Experts of a small language model.
Experts: 32 experts in each of 8 layers, a sigmoid router.
Training: a variant of Adam for the experts, 293M tokens, 9345 steps.
Below are experts of layer 2 (counted from 0) of a mixture-of-experts language model. Rows are named router (the router's row for the expert), gate (a neuron's input weights, with its number), up (a neuron's input weights, with its number) and show model dimensions 0-191. Each number is 128 + 24 x the weight over its row's rms, rounded and kept within 0 to 255. Numbers have three digits each.
Before each expert's rows: "mostly gets" lists some tokens that are sent to it at least half of the time. This comes from a sample of Wikipedia text that the model never trained on.

# expert 7
mostly gets: "oston", "leveland", " Boston", " Paris", " parties", "-S"
router:116148149161085135122156128120129130146124139128098094173130137132157168109182122186082162169179123099136139098104158143149150147106129105116163169110138140136128112133102142121142147135106153125145140144143138124144137154110133121127115158150099120141102148127092131105135129099098122080137149127108111159133123100123170114108108117132074124081141174148094094131137119112158138098126127118100126130157109112124101165091118163106161142169121167127156107085163149124156122125157130148118147133124135145151082121104107132112107150123134146162128144075186144135163145167090189135
gate1:165137152121127112171093134131122156123096171120094163129107183135141134074191126174107127130135136153126121087129120130162179158129115138128148097149125161117101119118148162146104095110125114184130125129165152135116169122113134127121094132165122139129116139110148121150136143120119135142115110116141108121125064121144097075110122157096117144138122112142112093138150141102130101123142148130144163138163099132146116103111159145136135080117093092139128085125092103142111110141159162125127140150121099106102070088144109163127087125111110163127120120170144143093184130150114163093
up1:150122115163098123105153149128139140130120130103151174114140108100093153107140144141125109089153105178128152142117168130158106124071133118186139137105104172143141135122108073154126125104160130140154118123125128206070144130115114178167135110155141121117142175146154104100133122118132133095141167153168119136091089106080119143167127124111114114158117144139102110141133119135156141154127106118145115158107158112128131121114177141130133065122128142121153091124105149112096148141142106080144138120134083125114128086128141124113176143153129112074097127136128134125128131120108134083
gate2:100116120115107091139150142110115109105179143111115096151136134101114113152138163139120120149155115130082136149078087107127147143144115141125135098179096127118125122158094181125152147140126129146119088091119147155139132148098129096123112128079094143146128161123194128089096105179117140081113124163167131160111126125103101095128156101137170132116112120135111087158129091118128150078153151130168110144105117131158125162115165112136114132195159125136151113153110129133142100103161131164135104134128163167127113142138086123153125124127169122121133158133127085120113176111148123128
up2:151121101164118152126112156110123141112158141176141141182119158101162111164106150145142104125159112110141140146120139120148141102093112135139095116154091101149130159151117098140116150104154154128140133120070129151082128109110128126143110152122121101146097081165168162125140204146127134135111181124178091116133102115110161077136176126112107095131144119105120136062145122082156155105149115096111116137185122134125112125117137110155091127100140124133104161165147127153101110142139130143138111088093140134155157118126096125119154116087134115143102126121109086112134107130103133128
gate3:142096135113131089144131128126167123125137088156133105124093127138140115130151133123111101114147070128138129143138103113138131125116122143133102141138133103131087093099078106165139119104115124054156106105128154169153145080123111160099155145128092090095155123160148115098137140107106134125151120133105115139158092115154113137134100131107127111143109123105145134176134101089174141131147137134176115098177144138106158172083079143113106146131144062144109168167118113126112135122139108067099133149133149147119130142149146104124163134146160139106183155105156113098120106159132139109
up3:128100132090133141152113103133115107141108143136116122141118131141162150045114144105143104157137091131108098119112127118138091166114116106153157168133138119152098113153136146138104138141120140108116081127081109113085118144153133155132132137139120135129153105133127109149098156115101128140167095169134114136092135156141168081128088124129126094132163134122056137113115155123082155124129133156172091095153121083153095074124144108111176165162171114124126134135148173150123151142144130084129105178115092092153133171121126096134113145096119106134140126118127131120129135131179149130
gate4:099158108145134163157122084132089130164129113143107144160099126117128117159148129137132099142170100130121144156123129114143092144103122170130120132101126154099118114154158140108145109156124124113142101118120078140098035116140144088114093151114132152155105087137140135105101107115134111112077140114127110110140096155135148174081108156153140169112095116096143131107186093072097125126162096145134124123109111167119117149132118144117127161140121134095129113091137101130136142132120130148153126131127173145146174112121111165149114123119158133087114109130146162128061142099152154149
up4:137099134172148131128116061093095156157091133136100112122129115118173152164122138141139099102113066122155172111090124104166126108112104160146103133157079085122156120144144118114074128099140145110095094131173099109106115118098102111182125091100144064122138141133129159142126122163147145137110132129095116124126120130145106166121143135140100124148104104136202129131136151094143141124118128167112116159118126126161148153074104141156153159110113109116116114137138113103127129154137128116130152112110131144126164112115116096120127127100095164117099136122135162102088100133168136124

# expert 21
mostly gets: " did not", " tick", " media", " such", " anniversary", " rest of the"
router:119144151168085140121150135124123125144121134133094103170132141125160170111174121181077168171170117096139142096100157147145149151106125107119156172112136140135132104121099136114142144135100150121148141152151141124137135154109132127118123158152094115136107145118094138110135135104100122078137149127109108163135126102122164111111114118125081128084141181139099092125134127108166137099118128116103126135153103111126102166091118163106160146177124170124154109084162155132159124125159131138120151131121133147147084117108106130108107155119132149155123147070185145140164140163096184134
gate36:136160121119120107130129123134113125129137151121084082097100142113191152110148075163117104125141119125115119115132173153118127114116146083138089152100129117131117139151128129141146160170100135094100135132179124122136119112114072117140134178155127113122123095090151169096181105110146127109107183126140118169140124137128128111127182113105115151125136147141129128099146129138118093105167137098123104100117146166118150141115041146127133115129117142127137096114130127116155099120163088093109163088091087131151082102135105130117116155152116121177123133145126077142162117119121130137
up36:134100114114113142117105169099118139057157158128158171145150138142110119140178128089112122142162131130103188122093106094153110101114100161120167110108148143129152136086130171133122110140136123104149131099078131155164137181152125115135159098138169158155113155159107127109150151110105128128162155107109116134154088107117128157129138165132105140122155142114123136129166107102156131107099135151126071150173135101118117100124205125131135114150129123117159155119115150133087175133116140121133128167144139088105126125123109145141134122153155125139119179103122106113133079132126130096
gate37:082151131157158121148129144153162111141116095126100142108132099093171114119154129142102148108152090125130133142132184126129129104177118139139143145081124106112104106117106138109160089126153132110142161146145169151109093079109114147142085169159112125109115105104142110117139145148136149114158157125075149136100125132107135167083160114095127117132141144105132178137126132136152125119092139104143096176136111138080105115148115115111077220128134145074145156134113102153141099145142149113143084143120133098143128126115118134140094147141141147107126133119141163099081140119102147136
up37:100164108174169141097132099118110134121111118149170148127143104117142093139102109142125130116141125162129113148144120125150105103122143113129141149116138121107175110111086091110150118141113088071141128160116141120166103099156154172149108127127091111117122130125157110134131133167176126136171153161113112124138110125112115181098158131133130170119154129115124127160071150147100159166146159106144159153141125134125139145122088073157093142131106151078088136130129127111140067098106164160108111120118150141184131152085130135152117143145134130083097149127117144154123158109162122159
gate38:135147172122093132131141130177128099144127109063142113150168131125123127096158101105136144162135157114145137106117101110163100098102103165100132149122125120151177123084119140116165166129165136108157085125107117103111162187145146132167139141140120138129138111156134122107108130098127131143159090075098143115121141155098093136124099096099123120127112118118104105097121107083125171160101128157150084131096127099181155132130132137128130099092153133135145140094148145116146101085112136139130149151108116116125124115108193150135080131102134110096100146111164124136125172161110103142
up38:104163142141113079150096121105113167129135112169136111123114099131091165161140123151123096130102160130111174136160119129113162148116141119174142113119157067080125143184128117073132121131149139141129106126114126066181128113100092123176148140106121119148121143083144176145146116136151143111090143127125144088105119125129131111116099117119141062114117114154159151158092158137140126146149126123152129119147160077145083144095095119144132151116102135130107112116111097123123121144131087163081148108144132154100104118146123151142145103151148136154176131132112140137103093107131152120
gate39:124137139134114140128130152133157097166179118122136141139156127167100152150150128125080124130132192158153105114136146171110117127151073125121147074127103110115122112114147113114155095162124115133146118151133134132171167112103141153134150099169121135159140109159118113112164110157136091121117124118085128162139093090181112130127145174099150151142143156107164076124110139153098107134159140169156174129177119105155140112152142133091153147113136153119123130122142129154155134132156137097118121142125160080146128149118137123174114118148156134121109154126142139130075104109077177099
up39:098145125144123112129115128121111151125146109147099084119127129130147130123099182140111172140133097112110168129132165116094110152122150132104090114170084155152132121126157148129103160112152139084150148102089086119138122170152150116168099169116127123154095132109124117093112117096113102125122134148094130138154141153086122108148158111121090130142103119122088108101167132125124114141142106103103150157126175110146145148141109129125124161122104134128154149128126086123085171108128113190117138092121101180113155178124089135085138194141123129129106144117120117102160080156161095145

# expert 14
mostly gets: " public", " Islam", "umn", "ographic", "uman", "astic"
router:104147144122109111150176157130130125140131139136109141146104145108152173080165137170079170163187131089127145103128138107126156123125096127135141198110106083149128138133128117125152138126090128117130124165106136108182129138066138134120127151140132114172137157129104128133116130116138120087143159142113116166138118098125132118104126149107097096094119155160110103136154122084162146111140104129125114122154112104114113129070118124128123103154119146109151147082175144144144139119141109121142120116109118160140068114099104149124107142105168110185096140072165146125103146146112156118
gate1:130136156078140156132111121090088099128123113146149163145143106096100127139149128160073218088184122140132135100116104123157140118136132124122092081115144134122146089112138139134136107132129131155127100147134082129132099134167151169120171119142147127149079118136095127102069105100141135109133155109102156120100127103091122086135087124111109119153146117116140105132141089119088154114112118155074117131157116155149116125150118131093147146137133137074139118161130156133073109116123106095118130184142153143113115129136122099141172147136136114095121113125153128159156112122124134156
up1:135134100121085130121114151158144144117148152153114119145109153154146134162192137146134092133141130118110132126144127170132111140120130125083150135169108070155106108127141136134127121117096176117106169155127157116137158109105123137103104180101127114107087142121113088171143102130129145140110135160103095142128152126098097150101119131120118114103171110118103133107122152128153108144131160130151142128087102142132130149155113132115142149137106141157102136159131097172161127106144138188094137142113103119081151117111104140072112108096092129155094182081164148115185130120115085166
gate2:117084146114150109111084114124141136122125168118130129155138084164110153082131133114103130125107135137144113127107110104112101149150085168147107095110107148107122140130111129129103108141143103115089115134146142179160143089145127147133160149105125104136124131162145088179108133122137128118115130096117092165105121139117150124192112119101129085158190114152168108124103183141125115135128123143144102126133144085164120119108119116125145091164165126122115131120055089128176124132148186093123130126088126098165129119104139101139123141126110152096188169148126141134120085121127133124
up2:098118132140116134127168125116166137145120088130131168181102097128101095138096158145157104127146185100093134116144145125098145076120136106133136125136132095106150127144100080066128115115089102108151114136126134147105169111084141156109129087120182112167142098109120160140116132170085155116124121135078127126119135143158120101121174125126159073117122120116120142166118113112129098122164098088115098134120111096125113138108168131116128118129109112145098180090113156134116135138142103132095100146134139134162157137099140125162122163110120124122092092113145132152146181153163128142
gate3:143109156137130120156122126121145187164115101109145172136171121092139176129109147137111116131138081140128164102151128126124127156142120100151112183085147122080117137137137083139096082111128103104131115201111143152129157093137116101125135146150145110136116169118128124154106137112126097147109176120101095185154131120140159115144096167120148090157133131123097157121114136141104140134162160141132130119125104108136144126137115163119133112121141132123148124119158153052147113153098172115126146101096160110133120107135104141179141113120127088148078159108102132131134177112124113163
up3:106100104125136085144132136136102186156169156139111136120140075097139157084100156118079127188151101121125165106139099137151097114166152091116139130117116120105126148152125083164103120097095102103095122168119137135126098109110121120097182130133118151110145148137102102136085119099150104138110146150161115155082157152089136130141076098150160099139092117145150129099114135159098114127157120120155112109136126091122123122116125099105127065100144159107151160120149141094145112144118153105093132144112126133141129119093119105137131131115151090145124168125157118164134101136118107157
gate4:147131143089157146135111117142106124124098105132152130120155132153122152167129113142145122128139133151137148125158165128150156138170121150124122136069107087182146111125121139163130070173105126114132153160122141073104114163121121110157143125127096117130111136146129133121130113162138169156116089088115110089102169124141176151167110129124120134125113106153156082130088126132089148103099164139106179117144130153140127112114134156161133153143107135115117080104116161133161178120128126160137129123093142175090104105109125165119129114109086091162136124152123102075122132111093119075
up4:112155141108099162150117152123105185094185101109107143157168159132154142086122145100125148142111124145098131151120145162119102155122124081126136098193149141073101148108120125105098139097128138149134128126131093183127112162162182128133110114114138133138129126126149109146164138124123114088176159159139139123188145130120120102154104145095141095088157157125131140135158132132115126125155135109140084136091130112128172158146135125123101103110155125141120161117095147131110118121125123117119101115115132108151176155186139114161077116135099144101105149156130174155137124148138132152

# expert 28
mostly gets: " (age ", " (aged ", " attempt", " English", "- Running time: ", " role"
router:118153178169120145144144132111123117125115147110079126161138136101153183107172149162077127154152112112115171119108164142149143128088120103129141177089104141130159087144114134129134140148117139107131117152123127137145132158142133090128119165142113112142124125138092127109123131107096102074117145130098078168121131116096145103126122120144085127060145201141132085142148115126182141106144116122095125137156102115126112187106119159125138146161159159110156137110151135118149123122152109160131155131107132148154109136075093122098110158121138141132144128081170131134139125150124145145
gate1:117141150122089146159118118119195075115088104155097099159161109133147100140143145119111134085166112100039136136166124068109144098125164123129118115094134125148120134114134127089136142139121113079129137131122120154149131163084169125148149157135117107116121114131129111169146101110092152109099136084141123167102112153144130137142098120163118106102154179151136092099112176116128131113107106133122130166088106109123113100156143166109137148134149107097116110130103128089108127108136140123143129141154113115156093144110151107138114142060094105125104123146130121126117140155129103126
up1:168103141115113159143115139126167115140101107155139136146151132109157118110164170107112136106161150068096131127109143098105115104139113137120126138127160134144089156089138150114134148158107119097146132065143154134147147167091127134124100161147124148173126112155130099126125136106119151140108141088148097107117107142123111140156115117148140093092155138145140108084134176111132209140101107137136134177135093090126159090132140128119116154113135131103083119139103148139136143123090173146123106118145103099136088122096164114170131181079103111133125121132122150100148173157153114130
gate2:122138139156122136122100169144118129095124130096178123157126148113121168116108128084107145086113120148110132106129112066144104126104121139079118151118116112125089094136094151139130119134103125098169078167130121130137154156081153146168145144058129172106117112131161123106152136071109135163143106129119085166135108146115108124127141151138122104141186128113106109156099125162138085087095124126115121121084161150173086135127141134138128097134132133079115114138137116131160100141166108087120161112124134169112122088111155147130168159114163130137146143125129130138155107141119148135
up2:152160128083111098137160111084107154112154135139140126136144129141112098156113158152145126116155117121149155109098147122121140156120116105147139085137127137157084129159129123155165160152133135136106176080120129124099142101099105130063125086132093201165107124126116140103049128128102117154117088138149136120132084147119136133137120129143135151098114084111167122121144160118125147110157153155131098134102105128123111170131114131123141135085104165099140101139140126142119117121103131202153164155169168135124132098120125159125147106107068124099114121135140127150153132154109142112
gate3:098111128127108117128114127168075120108162128120095084134103158158137166128141073186143144174115151131149126120083149133163086148166129118102113126148113124134126158163098145128128127146062129164108118144125167136161137118118144140089110100103106112118115131116163115092101160128139141143167105143123129102156111132115097119123123099098117143127132122120088121113180095132110116056139131101143130108148114131086141096080116133136119123105158132129113108170125111130099064100145105159130142128128139172110144169167149129148161133117109154101136116130130166147155106100101112108
up3:099100181141150136157098165137110140101154144147099126116131108136122130140108102143144126141053111139151122094118129127159108141142136097089104097128139128100136077143160105131107150138118133136120132118105141170157093083115096140125128074134163117110131131121136192099106140100123115130121103132129079091173107132120118137114140079112186145135122133124151128144174100164142132120174096126123134117135145112088160124116124162117115098124139100106132173131103105127117071140146099136120082123083164158097157127133131113112146131123129142109157147153136089114183113125084107141
gate4:158162127161124138188157110146135099122114149145102093177135132120152148115144134109132111113111081118138101133122144129095146132146085163116152152113145133134125145127159102133120096112123126170153143114108123111171099129140153119099141146107109104099159129146104127157114102135167107101110123152117144131134082072174124150074168146116104119145126124150152108121103135167165102118132103173105097097125161111132131126060128126135120101150137153142116111131146126156198146115132084098136102103078149158149097098164087144120111142145152145125098155120147142130099159110154134158
up4:155127167068129139120162121158084139093148106168144149092139147142186142152121081142106117145133118165118129150123104155133147161152118063140130102108131109135118127138135118152114164127127129144145140091127138096117124099168148094130133149151202162130134126130125115127164138112083135136131116127125145152123160156132118180120109098096109127076139120090142144090133129116101133127093163128129166156144160135138134113134159104119097116125123138168163166153154101127117127108159121128145121154081138122179155149095131127176127115095146085139118113111155092098142141146140145174

# expert 22
mostly gets: " loc", "% | ", " killed", " Italian", " chang", " ag"
router:115142149169085132117150138114113134138121141139098096173127128117162151114167137157075176166180125084133147099099149137143145133108120117132155166129126138141137111137107138112125149140111134132142148144141126133125141141134145117119123146139104105139096132119097144128148121100090120088138147124097104155145129107134159111111121119123071128084142177147078094123136132116159129107131130129098134121161095124127088170082126176094159146153121166112149103076148141129174125140156126160112170150134112131150078111119102150116086163127138143160115150092184145141156140182111172124
gate1:089136144109105141154107112192115102122122138106139154107163108137134099176135135122120143134132110106174167154149120132126118149120145129109127117133165175072152090114136136094130071119111142088102119146123111153126146088132137153157146116125104124114155141144131125150080075108181081118151123135114119139118152116165131125140117133154130139082161136165107109120106143167089122134152155135154154126135151094104121144135131119125106096141088133096182140092131090141141137152148126156089140111143134127162128137113155141113177141174155113119126189119111165111085169109108106133
up1:106087128158089151183126159145111119107113130107148143138118107138143132122168134107112112143137174132152165155140111125143152165102150111088142137137135166090131152154137172106136105132106163116114056107173099128127147114127122154094114143128150120101114138115122126120097119133120083139122101126078107139099105111186139141149152159111090156104174098137119082119151138124103131119147124139119137107106151094147091093109171137113118160118111143112134108080149134133121149131189158141079132113125113160131110128086149125133147165083095132110124166117111150166112116138113136169
gate2:152069157138143104148100095113113178125134136170090172093107130116134120142113142137079157141126075117111149130140123060125155118112139150136127173148173125146156119091132123100162160140142085141080153127126144136171142154118100083147142158136101114150173117118106160133132160119117163149148122160115100123108129118128139136155166144113162095140128166118135120122123097099117145161103103126125107143131117168111166119162091134117129067185109115122126128131107126096098121131092140152150116088127099138133105165117103091095118115092125134123126095126165120112113130109124118108
up2:109117152125117128173133145117116113116138138149116157123132102153129108154095175127117178091125118108102173136163157105116120100110114146134120184141148114117138084126145108087149164143120112148075135080144120137131144171096114173142105149092126102180154135154119148118149108131111147161128115154073124173142165120157078143149118145114161123091137155123089084097129119124122130166142170097123124144120145137158163117148106097160097127183137124116162140148111160100137136127091145164131120102094102125169133130140162125095129155110105130147097114130144144104143113118088108137
gate3:160175156109074153158129116141098147112148135149126120129135171120118158123146090149099121152134128128143087133093099097143150091122097104090125129106145166135079090119151100154107108123125119115172102098118143137155116148094106140158149191120105145137154126148150086117076113151175120133138101120162150107133125141100120159102124146122125149129099109138122106092089117129147157135126114130128117167137134163130136138105137077101085099151121101164068129150132150156148105087139112130107119144133143113112136135156100130111126121153149046135127144159126110108096127120077136132
up3:147118129119117182165111152107070130103159132106086189132116142123131140167146168131138134165164143154093133119144116129139091131122136129131137142143141134123165173186128120150130136129168139112121108148152143075166095116126164134139100127136170099139114130143147171067123120142152145093105076144141093149137094124108162129135129137154145164122120104103124075081105128097154134170144119132150117108122157143121142143118120127180120141160171117119098101138136144136115096128162103130075138143123098115110184146121164109134145123142148085125133088118123106112140112138120109141
gate4:104130148142105090136139116134110163132130156139097157170122102115142111095159143149110162123131113111122153081134082125133162147165114114105105119133126152149129105178135133136127091125138138143111127134110130104142124128090120167150135148184111086114109171133115102090127095136138080097119107110151142149134140135177143137127126100152169122125144134118142121105095123150143143140168115133138097075096175137105124176125109092116131149177111105147124131120132098157114137110122122138151193138150140111098100125136115136133082160191188134115153109122115122115110089200150126110
up4:059176123154069112119138159172135169149145147129141123174127115143070108136159162131139129126099142096179148132097116123118137170128140118108122128129101106118124140130143103122125114134104104149124152110131116167125114123145122172128090101146156058099114117143126135161151116145103111124113141139118126135139146146111104138124102097109166138138159155120101130108156119133137055088139138104108082093167136115164127156101130110101114132111090109140156161125127097125090125165160132162126112128134148134156127172132133166160176110134145169141136130152132137096166112152154121103

# expert 16
mostly gets: "ond", "ild", "old", "und", "rid", "ook"
router:134152124165100111130171150123141116139108122140111102168101134114146138143138154209099149158160156121140133150109154141139116130120123084142135170113148164148120102141097139120189148114132154134140125123110160115143129167123148140112106150164111125139122123123086091129129132134125117094138166114116109132134084103127150144099105130107098138089133148159132073157137127147157099111105168138111114107155111159115108151107109159109155112170136199139171128087156182102126152125131106142147127145128148119122109128146114125113106152092133151173112138068178143124121135146106186139
gate1:078123135171115089098147138155074147080137135134113182126131149114106166109147151136153146146162122124101067137128141119139127146118124171132139122093121105098171152110125101140173150132104162121162123101154108166138110071130135165110110149102121154103109143131120136128148129098068130111124095157129105122108141155129080123138119124162087135090119126136150103143077139150103146110160133129140162107141134123103069148147145072138154146157141122109144153121091132114123094125150117133113087121133112098109133142165138157116111153147126180113137125137161143087133105105120162140
up1:154076133120099152107111144142123163184095136139124112150093107131130133145064117102095147145129151172108144105081147120086138173131134091122150099153121134106145121115141077129094125142085134075131114145152158145063137086144127163135116157131117148149177104071127121141091117110095184115134111108105104105120150121105170128129144116113169083130136141139096117103138126130156131122096126164125144152134148091118107138141107142161149119139148116146146091133135119130145132158117169137181128140124171108136090126166149136152154121107118107133119101109124089149119142118146140136
gate2:170143094110115129092145117135130170148156081143121125115134147113125119124189116170093117094143156149104126144135139124157128100151120118115079160129134168115114106128137144140148143136152076147117136124128104163143146130155094109126083172072154154118119132088143142125120140150111132124138137123139106115072180090112128110116128149143157151099087146067157101141134134133067160137103132093110094137145120140141140134164176111149135156155125159126151131154087133088131110122127107114146145132119145130133165117150173190154117111128155123125120121103130063112150152115143138143
up2:113098100137085114124100124146128158148150112151133144127156064102116110152145120116157071127154138109155142149135121165149095119128109180168085095110143167149133112106106078108113111132164118149104157115138166138151156119136145074150129127129142164099097132127124144149099162146149138157109143133096153156099153143121146105153159144122166099104113124115129143109166153163133099159140122116128071117132096130124145147161127129123129112171126158118096164127145109148103102105131159150108122121093089102143135169132133176086135119151101113130118089091121119111072136141107108158
gate3:164139124147100110119137111148126121153119120173103099145139132109084168144090118136146126146186133138115119095128104101108133153110151085140167121156110105115113119077125121139117147157162170128159113111155082160151087145118151186157127102090106124111119129107120115142083103152115125130107157135110130140166148097120144102128170114146152135110132142161087107133136135105119167118140109120088138115154132116118106149102134121095154120093089118089126164109145118160132131118130115139170128171115170158115137109096151128145128118113127140125106128122184089158088139109120158043
up3:147109147123136132132125074161102136132097106148096110115154129128122140150061120140123145105107154140164123124191121108120164127119103103146129104178157113101137118067133098136119129125142118108123159094133143156149108084136130160149128094139133124089093133129120107138109129176132091139074091133128132128139133125173088139154125102174164159133147131125055103149121128154144129123121095144161112154128148119058109133129118113097110085140131117117137137124138108115087078150103145080110093144112099157137092118126133137133136118114141099124170139158157138141109127088160115118
gate4:158072153123140117130146111153132120112104118115064165140119087105132086153174113155125157103088074126142128148138192155161108170166117145091129123123140146129142162133115100131124105126109140103128103123133100110120148132114134112134134135146111138105101157141145171139142113153148127143115126085119127116134171134092097132150117143134148133083176114126108119108087149106145133122138183105109148130163144134123127144129169205148155118183163126122118099152125086091138109123140147111141089139139146189151173147166120117110141141148144121146122132107131109139171140120139095129
up4:168110119158136150125123145172129144154094089100084091084158152132134095149141123122161096108145092105177120137145157123134105124166137137120114158111120133087132063091144072136128138116114152159136101160123134158116111124112164098111117166097129147089092145128152129127055120117116132176140119111172155098148114135151138125112126108110134118103130123146078143127121127121142096153170128138127153114160126105128157121147145184147136125122108135128135175121168130077153109135140181152138106143091112153109128121148173156122156112144107148146116135142108129145156145140165155126

# expert 23
mostly gets: "961", " B", "996", "982", "991", "965"
router:116148148165084135123155128121129130147124138128097094172130136132158169110180123185081162170180121098137138097103161145149148149105127106117165167110138140138128112131101140121143148136107152126144140144142139126140137154112134122126116155152098120139101148129091132106138131102098121081137149127110110161135121099122169116110109115128075127079140175147096093131137120116158139098126129120100126130155108113124103165092118164105163147170121165126156105085163151128157123123157133148117146133122135144150082120105107132110108152123131147163127144075184145134164147165090187137
gate0:079179109129140141111107089123130156171103145108164122176142118122105134110117144148098126098165120111177149147081125099137132144085107122164135150152175118099120156104079112137127116112115085137124135148175092137117099104127123101115100105163117093157168117077172119102115101103107148146145148130130113091153150112107137114138129111153149159165168126115122118109182119151134114122121088125111150136136134133113106111121158098147125150152099179112119122165116103110115107172138114118110119116133155115104141122156078136135128155137165155173133137146106173129126097160162120132
up0:094094161103131139182153102085138147101167163157090138125155154117131134149142122147119096115130159128116139142160145107147082128171095105131132176094138113136160131133134130150103137117154163089136167128144136058140179091130128141115135151139145090135126077146067147139135115090150178156125166134137140117144150107115143142137090134144147136095097117129151120093162151124102136113144135139142172134109093154150134156144162147076169106131093128117149094132120119153092122116128098130155151133133148110139140128094134121119088137123146130131111120142110107081144099169121087136
gate1:095171140127120095091138107143079079132155117079126136152102172128181141116155139155149129169128134143092128102123164117129152157127136118154117124110169166117134099145126109091111077131146142124127096113133145114150163109129125109063138118161120093168121156104142106098140105131135118093127141118099107147171171120129096111113134146153109122154166151165159127126127152084114183107152129121084117127112098125172128139120107101135131143143136149160129131131122144088172101170152103113135129122107134102104108092124105146111111164143092130116099120111148126164093137184134107115
up1:150128125176141133143138142110127100090151078103169103135076132124150136072110151096136151151144160094131147122147112120119148114122185076090154137107126091149122122124146099140103112115121140108102113119137136142092198130096125119130142102115115143069140101109126088127079141120126158114120129083094123125144127134114148127142125167073113110147157147142075120174111139092158102170144144147139098085140125127144134124131141137123144147110130122113120146140117082153141142125131146077134127090155174144142116129149137176157137152105083124145180130109148144151117115119148139150
gate2:130164134156075115110161156136124107152115137139147097088128146146127101136158155116118133096153090157140112148165092119172139187134139139101135133133075142160116081139130091163148134126133127154173130166159104116126162189114114147123086117140121109101119114085110121140092136147146152135169122129147148189104124135099139151094103154119108154088113141133152122120142113131096109122079113065077129154106143141155128106110144111140171111119123145129127142103134081117167156103139111094150134110154113121131117130116174101157147150167115144140149131126135158123141116162110109123
up2:134116113121147119145128135109098152123162142122123170174125121114117150139132162169149100120144148059104131118133206128147129099155146110138127111142109132158158138156139134109135089156138115098136104134135108090097161113129141143114144158118168096114103094149101157113138098136143149133120154092073128145130148183127106139097129131103145104127067112134147175143105166111140104143165158135093131086139112071155117144156105130135124105115142130121154122130104110113122162148095098140095133094126099114084141179108164157124125099155138106134117149085120145095123158131112164105
gate3:137113145150124151102150155153085070140093129134118114110138107212136125110119159108132130105103088118117128116145136152159094087153138137059133083100146162155088141145122158122152086142108151121147107152129153155117102114095135137116149137114108111093110107147130121120099113141149144146120131148111133121145134123159109173129167144138106139097167150148124138135166148123136174140145176131159146128150106132106155107136113150129133118134124102139143156186074173116125131143098130103130150166182147137112132128159114124115157151083089136128173163102154119110133112095150141111
up3:124115124131126165124147125121117107099096156091116126125141146143104115101116114070150137121121120147169137105146101129139115117139130129145098160116122138108165150099126121147150124100081150149165098111115086158075140133113133097125144144120125103115101091146137061123114112123115184122097146126151125134124097138094162161174097179110128140140107118139111120180085133122076140133156090124122159138183110104205127124095091153159161140122133106153106125148127114131151116081098171091080138124125126164143129179121110126143139159115125110162128140124119128132122136094107126137

# expert 5
mostly gets: "ellow", "ious", " member", "stone", "orter", "former"
router:094142142146116116124167148113130132149116138147132103154128140113138160078168137164064164166151138105115139127115131143132159161110108142118148168098115148143142110162097159118133140157091146127147156144132140133146142145125116127115125143148106121147137109143111135143148115097114114093121171101124124150133096104108157124145104106140093134090135159167120072123145111122138120097121148130137130141173124105143077171092118138119149113171128161127121082106154143138177105124131105147159150136115110126126065080104123132092128123141139163150121161086209131120155144189104156133
gate0:141145088107102113186113165123164107103126120119131154145161202133151111133161124102155102135141122161144166099122169116134121099154114126076140139135092083116148083136114126168142118126067122141114145109130115167105161104128119123164172103100110104111143105118112137129154126143098102140141086130112106144107126172166116130111156153149132110133138152115142145146150144148129125115082137114095091079094135150126176139113154117129133110140150137107121141134096128143097114115183128111093135188178113115097151084170120124106139115128137141115127110124144119102113133170107105122
up0:112124126126123145141146145143119123088152136147136137086127145089110146142132091130110103151122061117142114123092132105125128136132164119094101165155154169095106151134129149145109099088083119118139134122133103163127149119142098129150125143140167080061121097139122138137120131113127164187144140117138150158142131117110117131109156119155148104120152161131120151133149110147087152129137097122179129084164137136146127143143128087164110110132117101103159117117168113155125151133175107173100137165129119144156163126141125105170165097153197137150145186127146176117136148114100108137
gate1:086128150113152093166117125143118124134092074133113116117140142116153154043111119155122129171089104140142149132150129098099139114156150149107129151099149151125152150095142172111122112145151121106122100136122135130098147181119144163141125149115137137092110149155119100146114115118112166164121082101087113134098125186126156140152089102113160127082150149150113127104172142154118124157103119124150179118131152127131146141126141168153146136174088126139115129109172098160151146060130100177125158126117108127121089120116117133134115129138140155183126126114139126109154134110110131133
up1:091133150100119059119152107137098098158148140131132080124110106122091145107110139094107175152132144085163090118115096113114157136108082124109120128148171184129106119149107149136126121149129158115149105113115123106132123171105094145113163102134135102131113128182143074162144090132163106127130141129111121105169083146107117108159085116136109121097113138122101103152111136092149136124141113118130148171134138103124109138128132092102159096098119111128160068143117120111078147112122128129140119114136121141111154066123129089147089141114121156118142123111159104154111082109140108097
gate2:165129137166097140087130116147093108148150110173132119135109092140170116107165109138084132146130067113104116112111130103139088187155160100124139132135163098164151151119140122150155116106108122099136156121118146109168113142120129132149155118126112106109136098188141100072150132173119142151136099106138158122132148094133205155063124113161110151122146131140168117110139105125129147117128122128113103126143128159182134140073157144167145158095111152136082135132127131155121107158107106122144101128119151106151117114131118158137156147084103129126116116126157116104114134151120124158
up2:088099133134115110156166157120131105136135116085138141144120158154110100100120110118178167058139190143102115148141118149144134161099099162102091143083112140121126136108091129108138156140113141115124127135091109160123113146128159100144110165104138145133120118073136137110113104118140128099105162130145109147113128124136098133148096180115146101117082119178123160192133117092121140108137165151132127091113149130100152138116106094109124149147129102100136120114134127164164170126105124134162111141126070117139130147093147119138127127128123095100129143158104114106077138173151148084
gate3:113097141154078096119121130117129091121156117089136112112081125151140137131106133168152129184119094145152126103166161131136126138121130100069132148175106111115127118123105120110124145124108192117160143143146117089097111121137136156075102107126087174140163098140134155149097112151169136107072143153105109139099172163120120154096112139137143076149126163141169153098168135127132130122173153107128126127128130157151143139129141161144165123124103113130089129133157093128142107125108158107169141141112107090113155157125146122121107136119120100135148125122187105143104165125097127115
up3:150156175105106170133176158127087105122113123152100128126132111131097147124113168114111123145085124146113118123123095104136128126073106121131128107096146137147113108096116118121128121151149115147096154119126133112158129168159117136134121149117130124078145116179146141139076108116139134128171166157155089132154112103103150114144145081152114133109122088145107144180162111112094133132097130144148148123113144159144112164113153132070106150137106111151119142072123169126162081099122177134166087138102143120131099115163148117149116092115136114117181160116139124152134167096169130116